From a checkpoint of a small mixture-of-experts model trained on Wikipedia.
Size: 18 layers, vocabulary 8192, 33M parameters.
Experts: 64 experts in each of 18 layers, 64 GeGLU neurons an expert, 2 picks a token, a softmax router, a shared expert of 64 neurons.
Training: a variant of Muon for the experts, 297M tokens, 9073 steps.
Below are experts of layer 9 (counted from 0) of a mixture-of-experts language model. Rows are named router (the router's row for the expert), gate (a neuron's input weights, with its number), up (a neuron's input weights, with its number), down (a neuron's output weights, with its number) and show model dimensions 0-127. Each number is 128 + 32 x the weight over its row's rms, rounded and kept within 0 to 255. Numbers have three digits each.
After each expert's rows: a language model's description of what the expert responds to; "mostly gets" lists some tokens that are sent to it at least half of the time. This comes from a sample of Wikipedia text that the model never trained on.

# expert 26
router:130109157118165170140157142162086141118137117164158158118124194161128105136148135137129106142087101085126150114131125164156139092075140103152111149139113130096137117130104130165133109097129160131168116140102121079102086145174068113094137137184167160136203108070172124097075120095169184120170122125116128170183184087124128160090121070201103075126075203098095128098115081100166187173180
gate2:121178129147170116025141114118110144117154131094112131094105168128161142093151089115117120137169099125138115102124112133042173140089179094139094112125121091149158179100110101088117122121132108049106100089135107166170099116162077134082127155146088150227125106163094150128130116059080157114171136120115110184128118082166123100111115094124106163182134091073173136142102058167116127129134
up2:098122124103105089135130153154097126108158192146117151111129127121100126116113084129091152117190130108108077103113104077051114101120060133114208115087121068147139148095125122152077119107098106129092065129101087134088174112116190119104137138118113148175142191115072161134107097179159179108151107072156113136134124147130106139102127086147130184129082167010141163137139138148080124139161
down2:195171072131113178167138159140136143154149107098089151089104157067121151127156130143101082080119153116101137175136189175111127167142151153158131118118139162149091094156107114115105113203086185147028135145150135199061129155158094121171179126097129084112152162094190108122097170184140103164099123113126110096126103115109154075122125128123130127151150124102133073153142133149128130211125
Description: Mid-word fragments
mostly gets: "lit", "tern", "pol", "mel", "enti", "ip"

# expert 54
router:180118128141117167134149066181134133149138190194086164110122094112125122119141113068154135110108145105113100164124159119176128160151163139090112159129179130149099120148161101114143154156093093118099143142138133056157157171108136085132095113070121136120124141183129146117131139064206175124157111186092112098143189138143133097201086078051142179107105077127139155143143098129122143081201
gate0:126117131112090091120150138118107098092111135111133150079162094153133029097099129145098130153137174091138102122136085147107150076066156195219111063143134080061131149119152140150146115152106180136091108118119107126109077113151116143121122127137146077134100138124154078125125064128211126199123103101154149099111107110119150200116116190180153121094151136115077155113118174143137185141110
up0:108182112133164102152117172163128111112071111153144158167068099102136206152160096099148174109120091148101102137054154136115149152139150126075127171139132125167088096135136186155145155132147114084131141136110105130143121107108135160082179165137096164132156168206078155132177152184077131115116086117122104219169138118115160156103119139095159121172143128167162126081205166115086081126114
down0:159135121120117119162154105090088104085151164078159083148123130154149157102119175143068137151123126155189185135113140086187126109111077142185119071108132107156136165123150144215142136169159153142155086118109059133084095138150124162100086095132122186198140184078106143088131132181120123157101139184159115140117107102140172117092147171107133137036104097147117095157086162128155107119105
Description: Prefixes and prepositions
mostly gets: " co", " ex", " all", " un", " dis", " re"

# expert 30
router:143174097107116117132113084071104107111151143141167150116152137094150033134166118121180134195154164094130125122070107107151121119123101134153137128126102099085130093052082179077161165176103141095134135067129090185136138128071161085131182112112133185114140119165117121119123144119204137149156119116084175046191097112141099125129087126111183117101165090140117170143122140151087163109142
gate0:163135140164086123198064111144146118125114081128107118128122111108082130120097118105095100104133132155111072145144057100150109106087101154111213095194118064111100147114062122125133113184163109091160091161116104078110196104133123134152118146131090176180116102146102143107144141127180162127104115138142174146084124106102102110092151091205099113145139075103086147147096077181130111072167
up0:104075141074171144107084140138177120157112133128080152147113153106122173142103116132146170134085151091161142186074138183107151157136110110100089179106090129086114122142121107150116181110045099132100123111152150164089137126089112147175142119168164072089110155077134104172056077155128136148140114111087106151163159175194119098130102140117158182068133175107160148147125194089146152169086
down0:160112162111143152086159115145141116150134160134063119097193092144128158114067158138118116142113111164100082167145089133115119094134105132147170115066146150173108067114146200047117118168118140168142123144111107060188105149136167177112145123120101151102096131101120169107116091096095120105093157174165187105138064126121165114156092082065108157184154195147089104145110173144164110143107
Description: Nationality and place adjectives
mostly gets: " World", " American", " English", " national", " British", " Indian"

# expert 16
router:159114157067128156157095106169104138136117145151091123163152124086161181151142067095086126130195141132138168155115157094151158175171132165048112094115173158102110115146164104122115162149120115076149087090102113116159146140117142090104091116036113147169070128120067139100116117113174112079110089167116196141118121105183110102103154054142123117161080106071102101068132133125128146136098
gate0:157135104125117160096094144159089080196133167118035139078150125140127134174131078179127136170120126102101165220127120144140117172150115094111050102135116165110140085084150098115074135114088147127122115094119147115113076116140146156140118124189154148139141141097152088160183114144083103153074132135150157099150102162136130157172169162066141103098144128084168164172060125121139144198115
up0:093073083117088127081138132206088068171140153134094131157079095163154104190114145080129107157154135179165148180137128206149119143195145139131112113093055144132098073090090120114111138078114120140110121102096148126203105142161146171091158119164145109172148138127058115124170085156200097113131113156172146131125162133110110136140119091113173086158101082117169113120152118140144101121106
down0:143095133096130121144099148148121142152200110168057129139141115181095138098141130091155107087172127202128116156127118105156177101129152118101105097113129157124103108127110098161136115148183176153098106110125140154098134084092119100073122102119114182117135128113165025145128050096065161171160160161138171115096151073071107154162057089121099161153158131147129141121140084149074140186165
Description: Concrete nouns and verbs
mostly gets: " along", " head", " land", " water", " attack", " cross"

# expert 42
router:168181098071131135133143173087155101085129161092116167118123134148148139092124137160176175179042137130128149142127147131137135127106134134138098152133129166105106129164148123097078137134096152128148093099165127126071103242144148154147131108196148103145126107112140143149128147158129136195150121106110150100171088134085150143172090153067159104137117159115117179143168111154099003184126
gate2:163158073151063128113171156151147155159105125093129108131232070106161107173143143116121154184174132108165136127135106139083163102091143141115103100154095109191100143081143165125169140140103169135085112137101093069130186161130062123105183104160165128126165109101103130130140130123151091159171134089095093086227147132116138200122102136134122126142103161143143107156094176115102083150118
up2:125100086108096144102109112184145116146154079129154134100116105132142124132105123105173078150148108121087182151157140076145120171147089110115127148122164145089116078156086129125069102109124088096124032094110127085168060114206110132165109158117124092108102170159138103154137113108156105174138149165188116143148123088135201119145211121076091140109108123058117111164108189122131116106192
down2:129152114121110180156093164078089106131088213091058143153120113162097191113143101092095129093170170091126093131131117144100109149139105148118115153169078120148154139169134162137120143160191123132182134145086120166153108146132166170127138061128159125166096189117088096179092179088109123112106116134096133148105133180164132156129137140088185083158129159199108155147069108106065117176124
Description: Mid-word foreign fragments
mostly gets: "и", "ie", " NED", "ei", "eh", "ou"

# expert 9
router:088107041038091117126147141155155149180093115085084156122157113100130133038111154098096134142121089198123119111132088102191111177132133163159145043122131150112116134098136108127155135135095126115094245146145153121119133115154112099106120111129098160172132116137126113096092137153182119160108111137120122148104176072081091141161143133112159178100152148161172141148104099092107176117122
gate0:099142088131071127141139067138157144147107088163124120214171143109205128119154118122081126102123134169153135108098112103174122118117111088192076133119180119134102123167156164156147124162160101154195141059151072131129105128143189129085061091161154095155102137183113157127114173131082066151127091179152158165117113156128151089123156153091132107127142088123165117045118137130131152177108
up0:091187105201124152156119187132132127120149159130108179106109137126113184144144164125162082075178151110062114070165166186050152139051170171065133115106074137108150193115131160150119117119144126044093115172148140121197114121110100114120158114140078138114110097125075136119126095169180156193121138131109127135136130098144085140135159108127111077144093116097113110147117148159123104133114
down0:118115125155119099129150114106151130079103151090150108161153113136139127116124168183115080098118118188174109113188135081143131077159159210144110105085129119075140079136111116085219123130071106103106126123128173167085125123127103097097167145115072129176097137074112144158069170125085144065105120172139160103130063150094104121161097135120160134098117102153084130138223162167103124128148
Description: Definite article after prepositions
mostly gets: " the", " at", " within", " its", " in"

# expert 18
router:165141185154174120111111122102095088047151158114087086153128093103135115115102105176145186148167171119122129102120131128086130128128085109058173135076140127148128139113138103092147204159130079092136101121089151147150130106109167139064122109118085184123120144121133141111121171085113141062161101118079135057122085070130050097089144152176129130171092087088142133142145089146121162101187
gate0:181124152088118130118111146161064128147108134165142104113133138110104099103182176161135104112161129180072070154130105164107072108160131123151104126090122120153113105126087124222172138117107109194104114086146121134129124140149134076141123143180145132174118085164133162144104202114112144072191208101149073117115178098084160146099060109166128181146145082131100094154139149124132173133166
up0:089137193089113162153112057110155123075105178133170122146156093137050123133099141133135130042134140134112144110078134107131148129104137109139107112183103164116140158139150094101126067122152139138134170139152170129140122080135114126136106113097059125161129074075135125183119047144106084179099163131110107115156138136086082161097137135154044124065102164173130102123146136098080053129144
down0:092108160088107121129089138178115143150159142159090118125111128140131149153172095091093105150122077161145105122124080233124157118144151133059148149069131200109137166105100124177132107125220132133086097094128132151127139162147179117172078107100141118179124141123155124155172096130121129147069160116190117161076124109169146133156142084074123088098050107133093132094132142111186166159131
Description: Proper-name head nouns
mostly gets: " Road", " Sun", " Win", " Service", " Marine", " Silver"

# expert 62
router:133078063173094146171177155153102128164123166156108045123104146100103157123153143128139123120127135128074130133112122151133084155152080106051190132159125120139151125109146116153085105072143148088190084115159086162076135127156072118105120147140146137083100144177223110085164100170097165098116116108133140106187033118144130120134134085134113131124075191127148121143142102116167118149116
gate2:053140095081091099150125118157099187085144131176112104109189100201116104156149050159099168114159127116110114145105098149078077135178083112124168125147076085206091144095151151101112138105115118134112059113103110113117113121132152123172099144111156085144096122090112122146173191107081147095087080085097093075150119160156085132172168109150144106184115145086124125110106144159139139126117
up2:183110160172153149112116111136153085125121130046152159146106139118174165088132184128150125137142141093207135141071152164163123089068162142180076147080183079125108066142138127165147128178149101124096161134156129121132146172126164119119121077142087169061109145205121136150099078104143116183211115132153184126108125092153134085131111154095102142117181132161148141125133168133125105148093
down2:156160121089060123136139121139103092150174129116108138077131095182151147133129112105139166150087115161145124131112118109110101106098100142104159149136123122184119159111154134150094074109098112120113095162098065123131116058078063163113089076156124082113082123078085197124153142107139092134083114151085131069102181169164095092119151107151079108157088157057069136175150192124077141154156
Description: Plural s and apostrophes
mostly gets: " people", "poli", "’", "'", " word", "ologie"

# expert 34
router:106125096146165171118147168154142091128111120115134160141107110121057168156121171163122162110101105127139110045147130114146168117117102158165073136122168189052091101091108121145053129128121171186144143140146231146118110149109064137114147123173148083139135159131108115153111123149157088080131111201125099188158113118045168171147089115096129080117087128120148116118146155135149101094108
gate2:074110175146131076158153129130170149158147065093144140139138140151131176080156139073131164148131122097141191124062168068141151209143142138177134176157161125101121119094181184137163100146094168137120147142169145132146118103111154115210150108142152113108109099164132087136106079115169107144064048126131080115118134120155131113124100137136152099134131137176132075190106146154143119079197
up2:119123171116172104138216116149171173101052055057141117144185089196101140150156205089167140147074128115145169119081124087109194156168092129134122145171105113089108152113128141140124115130118186105127086123101160107137152125130150118165106165146142087090138136120137173159113127125107106110120054128139077182124098102113168131134120174108128114168127163176129130180102168159130082103140
down2:089106107067076169101073094051172100136110097147100112119097109168153178204128167135138091060154174135087141165094102128123111067141134085080140110088124077159153121134144122118134119127128149104202087151088125129127165111163086128104130118163173097150115136142106136094148175107111119111161187118082128143112131136084076179105107096136141155133175153143121080162105070068087137161097
Description: Clause connectors and pronouns
mostly gets: " she", " and", " then", " they", " However", " or"

# expert 45
router:132084160148109131123127134128126040172096107108096068160116129107095087151117202098156089079139144085120135088141150129147149095153068147100105068114159134108161070111163148090121026143180104120145176174159126063135139098155101120070067137118106136093091143143143109113159078120106075159162161134126129168104108124147175174146154112118140171086133118144161136158119129117070109166166
gate0:158190160123167108138124146127083133157139124156114128156157173098117082095169099146158110119120090084178156168101127160118091075110097161104106116159161116132113168079118164111101098111150199122130067151139145129190123165113119148122160071092160125126077123044081213124150147160126148160131134169111170113170180092123111124122165112114108162178162125063192148116162122093174102168098
up0:102129145151080085112135091169185129091098105091195108092142114138069219163128145112114125144115124163131117130159171120123134128176160063168137162119102103131156117133160087121106194115159101151118169085137088141125146123146132128097113137155137135172177146144186046116094095109138091093135164109144086158120125119086129072114154114109090106102097078172084125115074080191095056097146
down0:133129156124084150152061118163135115138149191119129104136092122090064135129123161131118142149131136120133151123115175125144164113100155147134141147174181179149096124119121114121124072108205132149122074144199121104185143147045113099062121140103181194122086167096151144100115122116107127143138200172107147129111140173149117114122119130100088188148106074176114078109141092099042089171093
Description: Prepositions before dates/ages
mostly gets: " December", "In", "On", " Feb", " on", " September"

# expert 10
router:162084121155184171109126152195124176145040111161149162172169136105127099132134077157122134130110141160116153086137102160122129093136084127125031153144133143068184125192132123127132163135134163171159131154139178121114113081139122130147130120138098091168131136130150174108091077092158092108179127106124195142147142130070123176096067094118050125153088095105175129088104127167154093136128
gate0:140156160117125137128099071167148097073140142123186191078191134064104123117178103157166152134133112159187133141098160152154140106119122107109180149152133099155151160160148121132098123139142135093114131144126108129124209132174143059058120119114101136142124114068200143143144144100167126162098134080108192092131111182173128139097147101113102152093145165114162043128151089186110191120140
up0:064145166145184132110132142174131115103135119145103155117118135119126112162130194147161072144109084120170084170161112131152153052112063146153071146098122093134138109141110158149062165096095114096150074090137074089149151129097166124043150087107133078158163100088128187181120158130088104130101176077161161138144119166143155162173141139093126107085139068152146088131144154133168154116156
down0:159109105113175114123140114152093114205135100160127171094158107108120174091082095081119190069101165118152094116146097120178097127145164150096153171074159117147154103097115114168144076163105092165103174149205091194154129117094129174146093135125128190169142164147128140186141130117172104150147104069128130132111105090134128091126170169150103139140135082134153096050107084111066153135116
Description: Word-initial consonant pieces
mostly gets: " c", " p", " b", " f", " comp", " Sp"

# expert 32
router:115111123082109124107137136064117067143119119171144122192107141141075147156100158087068042082151131143072084120116136144151160141112186180100117071168143074147167118181154091125139112136117135124159104150127142112137148160175120100143135138164137161107115167129107081111091043172142076108101134120158096171138128117101189162167146162136171110078141105205119139126097182145165136159101
gate2:113104167111131144161116146133157151127126110094069186144104146099185079190138126127111134141076158179129140091154115102174181154110156119149127134122118192194107139163130167113106093170092080108187131122125099100140159133169035121106147138101134091128113073111112095167085092080119167160138129066095123048110097129098202104148151102105126167102121121143164137110079115170160148171093
up2:121199167132157136147099109139187122149067129084122178152095102152153086160086081084120128083132183151135115106141158131168160101134127107163113110130127096137120162207103134116109127127116068095159136149143136090085127159185061136057153122148161120149129071090120100130093108103122090104147111112108097025113110096111186129085162085108123117144120129141132153158083130139204156189133
down2:147155094229118068126116195136100116144102080111095070124179135091140136126086158148121143149153171057174091157070142187084115084087146105114124088107154151146131144091134122134113112128149114135058079217153113135179096155127125146105168074124121097173118123140140157172184140143135113084131109110149146111145061135149080143093114147096083100157078151115131146138106103102096148151129
Description: Sports-stat inflections
mostly gets: " across", " scored", " throughout", " making", "www", "ating"

# expert 49
router:151123069183194130060107140124116103157146176129116114059094135130153111179131110153139107160094075086170114166118200180109134177160121138098143133118142149117135165086146184143085155195164173098099173141162082100129129137136165180146138102132076148151149099113110149121096146140137178136145120140108155115100136080158094158186130158162152131134112089138182105205146102078124093084081
gate0:089115067191066105108094100092074136109083161147090106164119093115115082107181079187169090101110097131156167140171110125090094134118132104192131072193128164166136129152172122149147129082135095081100090168106146149175104093142145148155088168080096165113114161131159129133132180142051116152155135157105114161092169170130122108182171145123148066098108122165124119113084123141118107124136
up0:129105191060146083134205218166167140164129123125143132085091145184161166138085146126097158136130155140083081099147162128158204152182105199132078136083103077110091147080120171112090132134108157162134128079158132147101146188114116150108170095112147100180166129169089141124137078112174156100093144132103145106173113114111087157109134120096091161161164129126119123114154164148131148112138
down0:151106146155142177169176083120132137111145082118136148169152131157212160101148198137096177141125139105128165149167158084117177147104155105109106119150120107204127143114088115038122168145166140124177142100109109135139127117076057149125101200120180091140103138143100196149115200150155080100102099148083086138077096144136137124134192150145152126112131138122076151137162134148142071126132
Description: Title-linking words
mostly gets: " Sir", " William", " John", " Charles", " Lord", " Robert"

# expert 28
router:193122154170120143110157149140106156104083162102131082108127172120132144150164141158121155100082136156119169104118105117119202112173127116126094181111089168134093076108057148163129113085166103132122107034114161126082149080143112146081164148122160117139139175150145128143107116155145137192112130141160123140143158156242126129170070115124116103154092178162200091098124148134140066118113
gate0:089207137117161115151119162107082093164180119065085114099120120137075094118081116095193121145136129180108110114186124096160183113100136170109146074140079148129123141097122136146188113104160167130104118112119162133128124146168083135121091101123129142113117090125153136132099150149093152101100226099183171158118132144114128118092099079082132142148019094075121091138146134144177122163158
up0:083104131129123139073133146123071150086115133165121167063136110069140160192097099108084111049101123136144151190144158170155072115096114067130106141172137126121107154145095136102096212125141129187157150165110074108141115091141120169151127108107105122070155161141154105139116165130154077161126126112162087077097158097130144109124107111078155156099159187166082169067146154126115176155140
down0:155120095156152098129142161093195114160147166074082119130103125102160096137087115131062169134099151087079105083130118128140140166093142081082082104085151159137077173148152065140185149132181140079096127147147173135083069116111163084115151143112166101148058095132123159136089151155141107135159121155157116172108147137143079187099147081176134142097090174128122107122083192088113128082126
Description: Foreign name syllables
mostly gets: "eng", "hn", "zh", "in", " Berg", " Mah"

# expert 36
router:166139157139131115145174083139119149149113151145139144156131127169154152122134092128143119147163132153104099136136090102131124120164124091182164175150108118075164139138150100141138140174213070145147160135139178159153122197109154153200137124085058143124146099166125223143161140097115122107158136139130132061162148043128115114125091102123089164181146186100130155118119093179083048144166
gate2:170127147159149109167075163149147156141158121139089150136133125113132127100152139111161082122118150087132103157079148193143086124143127088101184125124153111119097134146148074137161128086151104179134154137177120169132133091186070086122159113217125204133119150147190073053138147096151095095108118085099088129131120142147157158137178118118118159140162148083171053142112102157213125133173
up2:041140126128123121106155122131131164146107104090154121118078142127105078159089127128154122118137122121146163195204127131117134168132130113164056153109122173159135140072069180170068082145118148130165108130126159127145060145125151107189056174116176061148129116123136130126111160135099116128151125133147164131069108204142131104132119219141125123159084147138112139105106142060064134099109
down2:171156165149084174160112113136088139116126104086086186137187138131099121171179183118108106121087151098162067119116124128135070149170044157100142157182152161101140117141154151054156105058089163129147108094149150155118110147115144080123134072150076192163148090171131072109090162109147102137135071116149117123121145081152104122137152139102089179121126146121194117145145129126181162136106
Description: Capitalized word openings
mostly gets: " Bo", " Ta", " Lu", " Ri", " Ru", " San"

# expert 3
router:125134108116118138120100117039078093132116117119109172106058115156128157130103124091119135123150096075131124129127146172057132119199113088178200112072149118157124107104119111124193089157139122173103139138132099103149129148115099114148154074109085116119086091067129129099134092118175109165053146132157084143166092212112090076114148114174167108066134127155069121129112159129174157126136
gate2:068115130096099070154170138122113157140195130112127094152102067128125098108038097147088074115156116139121150108168166130136126094070096101101116145124138172136218075149174151108142142077154167089139177149159081117119119119165088142100190118145074095178084163108056111164121104135090146151073163155132168139116130130148123127174095129192172120113159132127147151142132134136149113112168
up2:056129131117157110186138129087076140099177094098073159147099141166097154140084131124105124123180163093091157150116087105173080162096117140150139118107129189146178055138166152143131123168133076075120109141169097164161144131116117122101131116124097101170147184068111135180164121133124173166113120103160166162137090196072167156139161149179138098112173134145138137116115091149095117145213
down2:111150166111045131158118176142135160123184180141082140165124132088121144056102180093116160189103162120119097124160123170151115148161166140118185124164109102118128097075090145092101132110101108158123124084096149183104107157131159121092111043135167113111132110134122083072098104207185165129117123121118156130165135150105134144168108120123127149061161158165072122174120070133150121159182
Description: Section heading markup
mostly gets: "==", "===", " ==", "====", " ===", "---|---|---|---|"

# expert 48
router:130150111086121120147154104150119066128124184111107122144114131141105083120124112035151183148186120121191187095139158161137214073071143128123102097108163107130127120113155143122156126111137135060153118151114114060108110140103129147096180184127154091153157168099137095144101161142143081086194159116111149130113113124098110142058117112092192108139116053168134138170188145160126139099155
gate2:117127189130136103150146151088231125122171115133151093090175180089087100125087168145104198119153104142118120096142131084127125120153100099145090142158139080164108129088186182102162088147135120169121150145118100068121120170158145108129059176092134136124175156142154126072122069146123165141112108121145136137120129159121133119135075175115052077119120137135183182139103113123116218160136
up2:077112065100106128127116123095111155125126164109170182083135087148131151111112153158142192138141127157133097164109071110136149162125154160152171116122086128079166186116068111110083099142149185147110095078113112133150163116102148120145134080169146162150077119154116161154146113150209174163104087102102157125095120132105086175170100099098183164107102162151148092177156088164083061130067
down2:152122162117145099151088094131131107113222117087067155118151136141163125086131150130123116111153208089111242110133146134114142136191105123103147136121095149094112086188105090105094107131147134156106125134113119096124097163183109182118125110175181148103099149172144103130166165123161133066066127129154174067114124167113108088124136143118130134137196147070106148180141104183132121083155
Description: Ordinals and determiners
mostly gets: " first", " same", " third", " any", " last", " First"

# expert 27
router:161100125107129140112126167133141174071095148132150132141189105159097141115123070132081149158186179076162146130109131068088052111113128167100101067097180096169122147065084125120140159156123084171110096091079078085126137165133173118152044145109152088147074135145147120136159081090141146094135142170122150166111113168120135146133193150090106142101184155131105138102133158120136169157092
gate0:125136097115092132135165093111113118089191161091132139091167110134092081125110135125150168158136169056163068125121145155138141122081126164151162011115104124157206151162086142154114111172168128164122108163041128125122079111158169128103179146160147130142181131135134150139155087178131142112149143133115088122093205118088134152148140075111095105146111115170087138135111147158121198133156
up0:132134027144132205135151173169154164101092169123077154144163107114100141157166184120112177183111143056079143135147147143129155187116132152169078093110095072112163167160127123183120147107078184090126129138095149134099121116136166134161142156122165176119173137104129139140152102164144074147110057128102139092107166100143099114145099069088139088100152138136156116155150084133112120068143
down0:157108141099108125103103187072136088102199174127153167124087107168151125145133111116088047156159138144107158146085104143114114123106185116117104211127137124155114107105115159092096101171178060140085109107157106114169153082075164107070100128097088095150142116086174133140121148083188181158120144120175119152142083154137151141128178128171131169140121121123117112137092118137086074147049
Description: Object head nouns
mostly gets: " film", " game", " role", " number", " series", " title"

# expert 53
router:129145071160114145140100124107119103194154119116126081140127154070127138082150137064046121090166113147153105108095113193140103148088168119166125142099124096090146134099137127153169111123152171090113185161130103104113125080096145109197153108169072135115106136142059155147097088142117149190101210099132102084097141112131087163124141085075082147130162151094146068176097126104093114163153
gate0:138122190105123160088106104150147150140099098127133095175156117132218077096108128128105137125178140097082080158113131138126138115143124157085061194113131077118168143147070072216098168161137111136148138112110108196089186102127129114110067105167090124179211113143100154129157127132099140135077092125199114137133141092097134160103142161106138131097160114104066141116126096143105125123161
up0:126093169092129128107105086143114141147128118117088134102149105111190036071133119151138136150160162142104086154071101162168202128126140130097099163112145072144104166181124125181095166165140145113171083094122093128122135124118139179153010088164113155109135136140098071175144099148109096159070161143158115145150142168123132103122135178102082125129136084111081159141106168111150073164134
down0:097120079126097125120148193167143103153088127105170173172156187144163132075130144098087123100103125085082126088141179192128135172123066133081150105152117090057112154094191150185114186148137197154118119117163135130148154141099106093115091117113086108134182105117077106143168110082118132175091104114132095119138169090132094122093107088116163152099137126114087160203139088114100120178134
Description: Definitional articles
mostly gets: " an", " a", "=", " newly", " is", " was"

# expert 15
router:127189199184152151148130044086149104142119110113106102130141123063112163110079135052165063119085130108149084149097111105058109123140137103162135128133138167148108145158071108153164139129178120088133118130158113149115085088123124116169101100117150166113106122194114173125095178133074175122085142114135123076133166073087103103088125098104083185117145146106128150131177091101116120158183
gate0:075144145154080134092126167103180176104102142087136104128110135146134162102127115085117119121071147155146095142154089165146099114136133113165138126124083185163107086147117123163156197138149103068106093093111149118061022196121153130125131139115097149076097132106083145118093145194079113085088088138133158083130108099098092127104101112161155125143128124184193157134063127139090162082142
up0:171145124096109083062131121138130117143165136137125157162197105060134122111142116106122080166092153122115116186131064143181156107153147113110155201164108112162131124141130114131204082097141184142138098101129108119141103119165146109139152136135166126084101102162153047192151127078122092148109201154133121158122147106123134147101176094165165148109189117066122132106129210147068098125104
down0:085143138128179171146135151091156115133109155176103080106103134136072132132116112091140194100123144147103080077076195104130138105105099139071097163122142103085095117128141141120075191130110137188102131142109162130101151125139172120143179119173129123150205118219110175110161127164172082122199108116083105085179088155148165104134087124136110128120172084080158132116144072156142128154142
Description: Infobox and taxobox lines
mostly gets: " Coordinates", " Animali", " Website", " Phyl", "′", "inomial"

# expert 46
router:156111086113137120106064139118109183147153128187133207121139096192166165117172144185094124100114112078172103119165145136117102156123122148174141184065153139125070125090145088106157122109099156143130163166151067131160131095116130212090109067143131121135120115087082135122151098144137152112102136140216125101174074117083126051123158162117092158108113133127149094153101149133116142079100
gate2:232119107115141126071171158064141134178156067133190157117143116155032083192121128145153117126136163109129159110104082118125148106172139118091159123136109081201102105126173142099109158088069121124106129115154158084106155117178167120093102086119118133080087127121176067125147147173105128128154177117134127095123113102145141180105126111101097133125120106064118132123148168136083073110123
up2:081105154155100113141166123128098119135153143151147117129091149146112114105106143173159148130084105068162165078102128120093141137193146165130184084091139155153165147180137081155086219134152151113151079159078124166114113150106095100085150177121133124187153113085132107166193122179148082130106173097072132077163185121140136145084121180162103145068120146051110152131164143142112140160131
down2:177158128128129115122156117098074173172115112120189127144151094077095113086132174118138147094099178146142104100143068111155205126115156149140143110119160126136129111192131176170115127026095100100159118163117121166154139146139156153120181109140088075145102095126096142195191134170160142089085144110154146055128185104174134108124110149132096138058137090106125093182125150123083102111123
Description: Sentence-ending punctuation
mostly gets: ").", "\".", ".\"", "."

# expert 38
router:131126168149172143080133137052151111094151139147144171126157141131135135118115079169141097053029167133109158101145105108137164101140182058088118066114117167117164125119129179177126177165130092168126112143141110145163075152149131160112162192182072190126115138127134044134160120080155140155149154093056119161127160140128092100160137130140153121120158119096084121120117129160155100138110
gate2:118175126145078105178125156064108201146153120121107166133103164130093141078065101163103119108102148137085149153120158152113179155107132107120125109125097140124157137140095092111086199101133128094127091117144099185184156094182120147137129119189143162105146147109145062110103097130026156117110180045138129111110215116091125167117173130142168105103158117151128098119172115102144165117111
up2:174149108084157142120167123139143169103113141187150100171110037134116092170083144084193098211147169103109135095147166136139146116091127164060138057124139170157155100191156137125146128125102104152138181112103109062110126127088110133148125126079142178085124152114082130089146143125223135125159151138159097122135121165075129133154131109176105082146125107141126157142122177108167154166159
down2:134064123099105126027099125160102141134153129111125091122087135152169131159154100142063142111129093141028128134110146114136135128144156083182155117100139108092116112143065104176182103148145180125134111143172187125126126150145106174171116145075144086184147157110120139128112151142139165160100140129096143130046151058170153188127067154167158127129179122147161118142087094088106099102136
Description: Name-start pieces
mostly gets: " Be", " Gold", " Dan", " Hard", " Star", " Sam"

# expert 13
router:106144111079131146140154146142131107121130150076133102119134130171081121128092131148148093135145178202116136196104105117118173135186084135149211146121138127119128072152182113175094060069163141112104134095084147131095064190138108096128156112153225138064133129129110107138137130181073160184098074130148133132141120154143136106103080145141175129156062153108118126165095126131096116155161
gate2:072157101094133107180105144095158159066103097105146126170133117098066091097115110098152143079166106165133160166162092136116107140167099155137127146094170170114195152141134106135188120131181135086157124131191142128144100187152159199122060065160145094138129116097156131082172098178102171138092127150087131162142162110075082060138089116103090116128169154130131136100110080104163124144134
up2:086107130143110159094052130150087107089145132155146119144131089149155145158132170084147101104113098128073114111055126094121105136168150172124088092158086186100125098134115081154130167074156113167086092113056189150163131133134131144136082169136102150164154115097057106119149117148079135092045120199152085103148117151133115149141104166086120096152091201170118177141134136144144163100132
down2:132117128073185162133158075100134117141109154125135135089084147126188095130178105172154090112102157118200095086148146133121105113072110162157155116122163069146130076149124121105099215160098146133130159130075157099104159166200123153107183119119128089077150108104192182148111157119148170159186139091096133095119106138151154156122154153125191165117117114122084114072075121096171140122091
Description: Foreign name syllables
mostly gets: "ku", "ko", "ka", "ō", "í", "ā"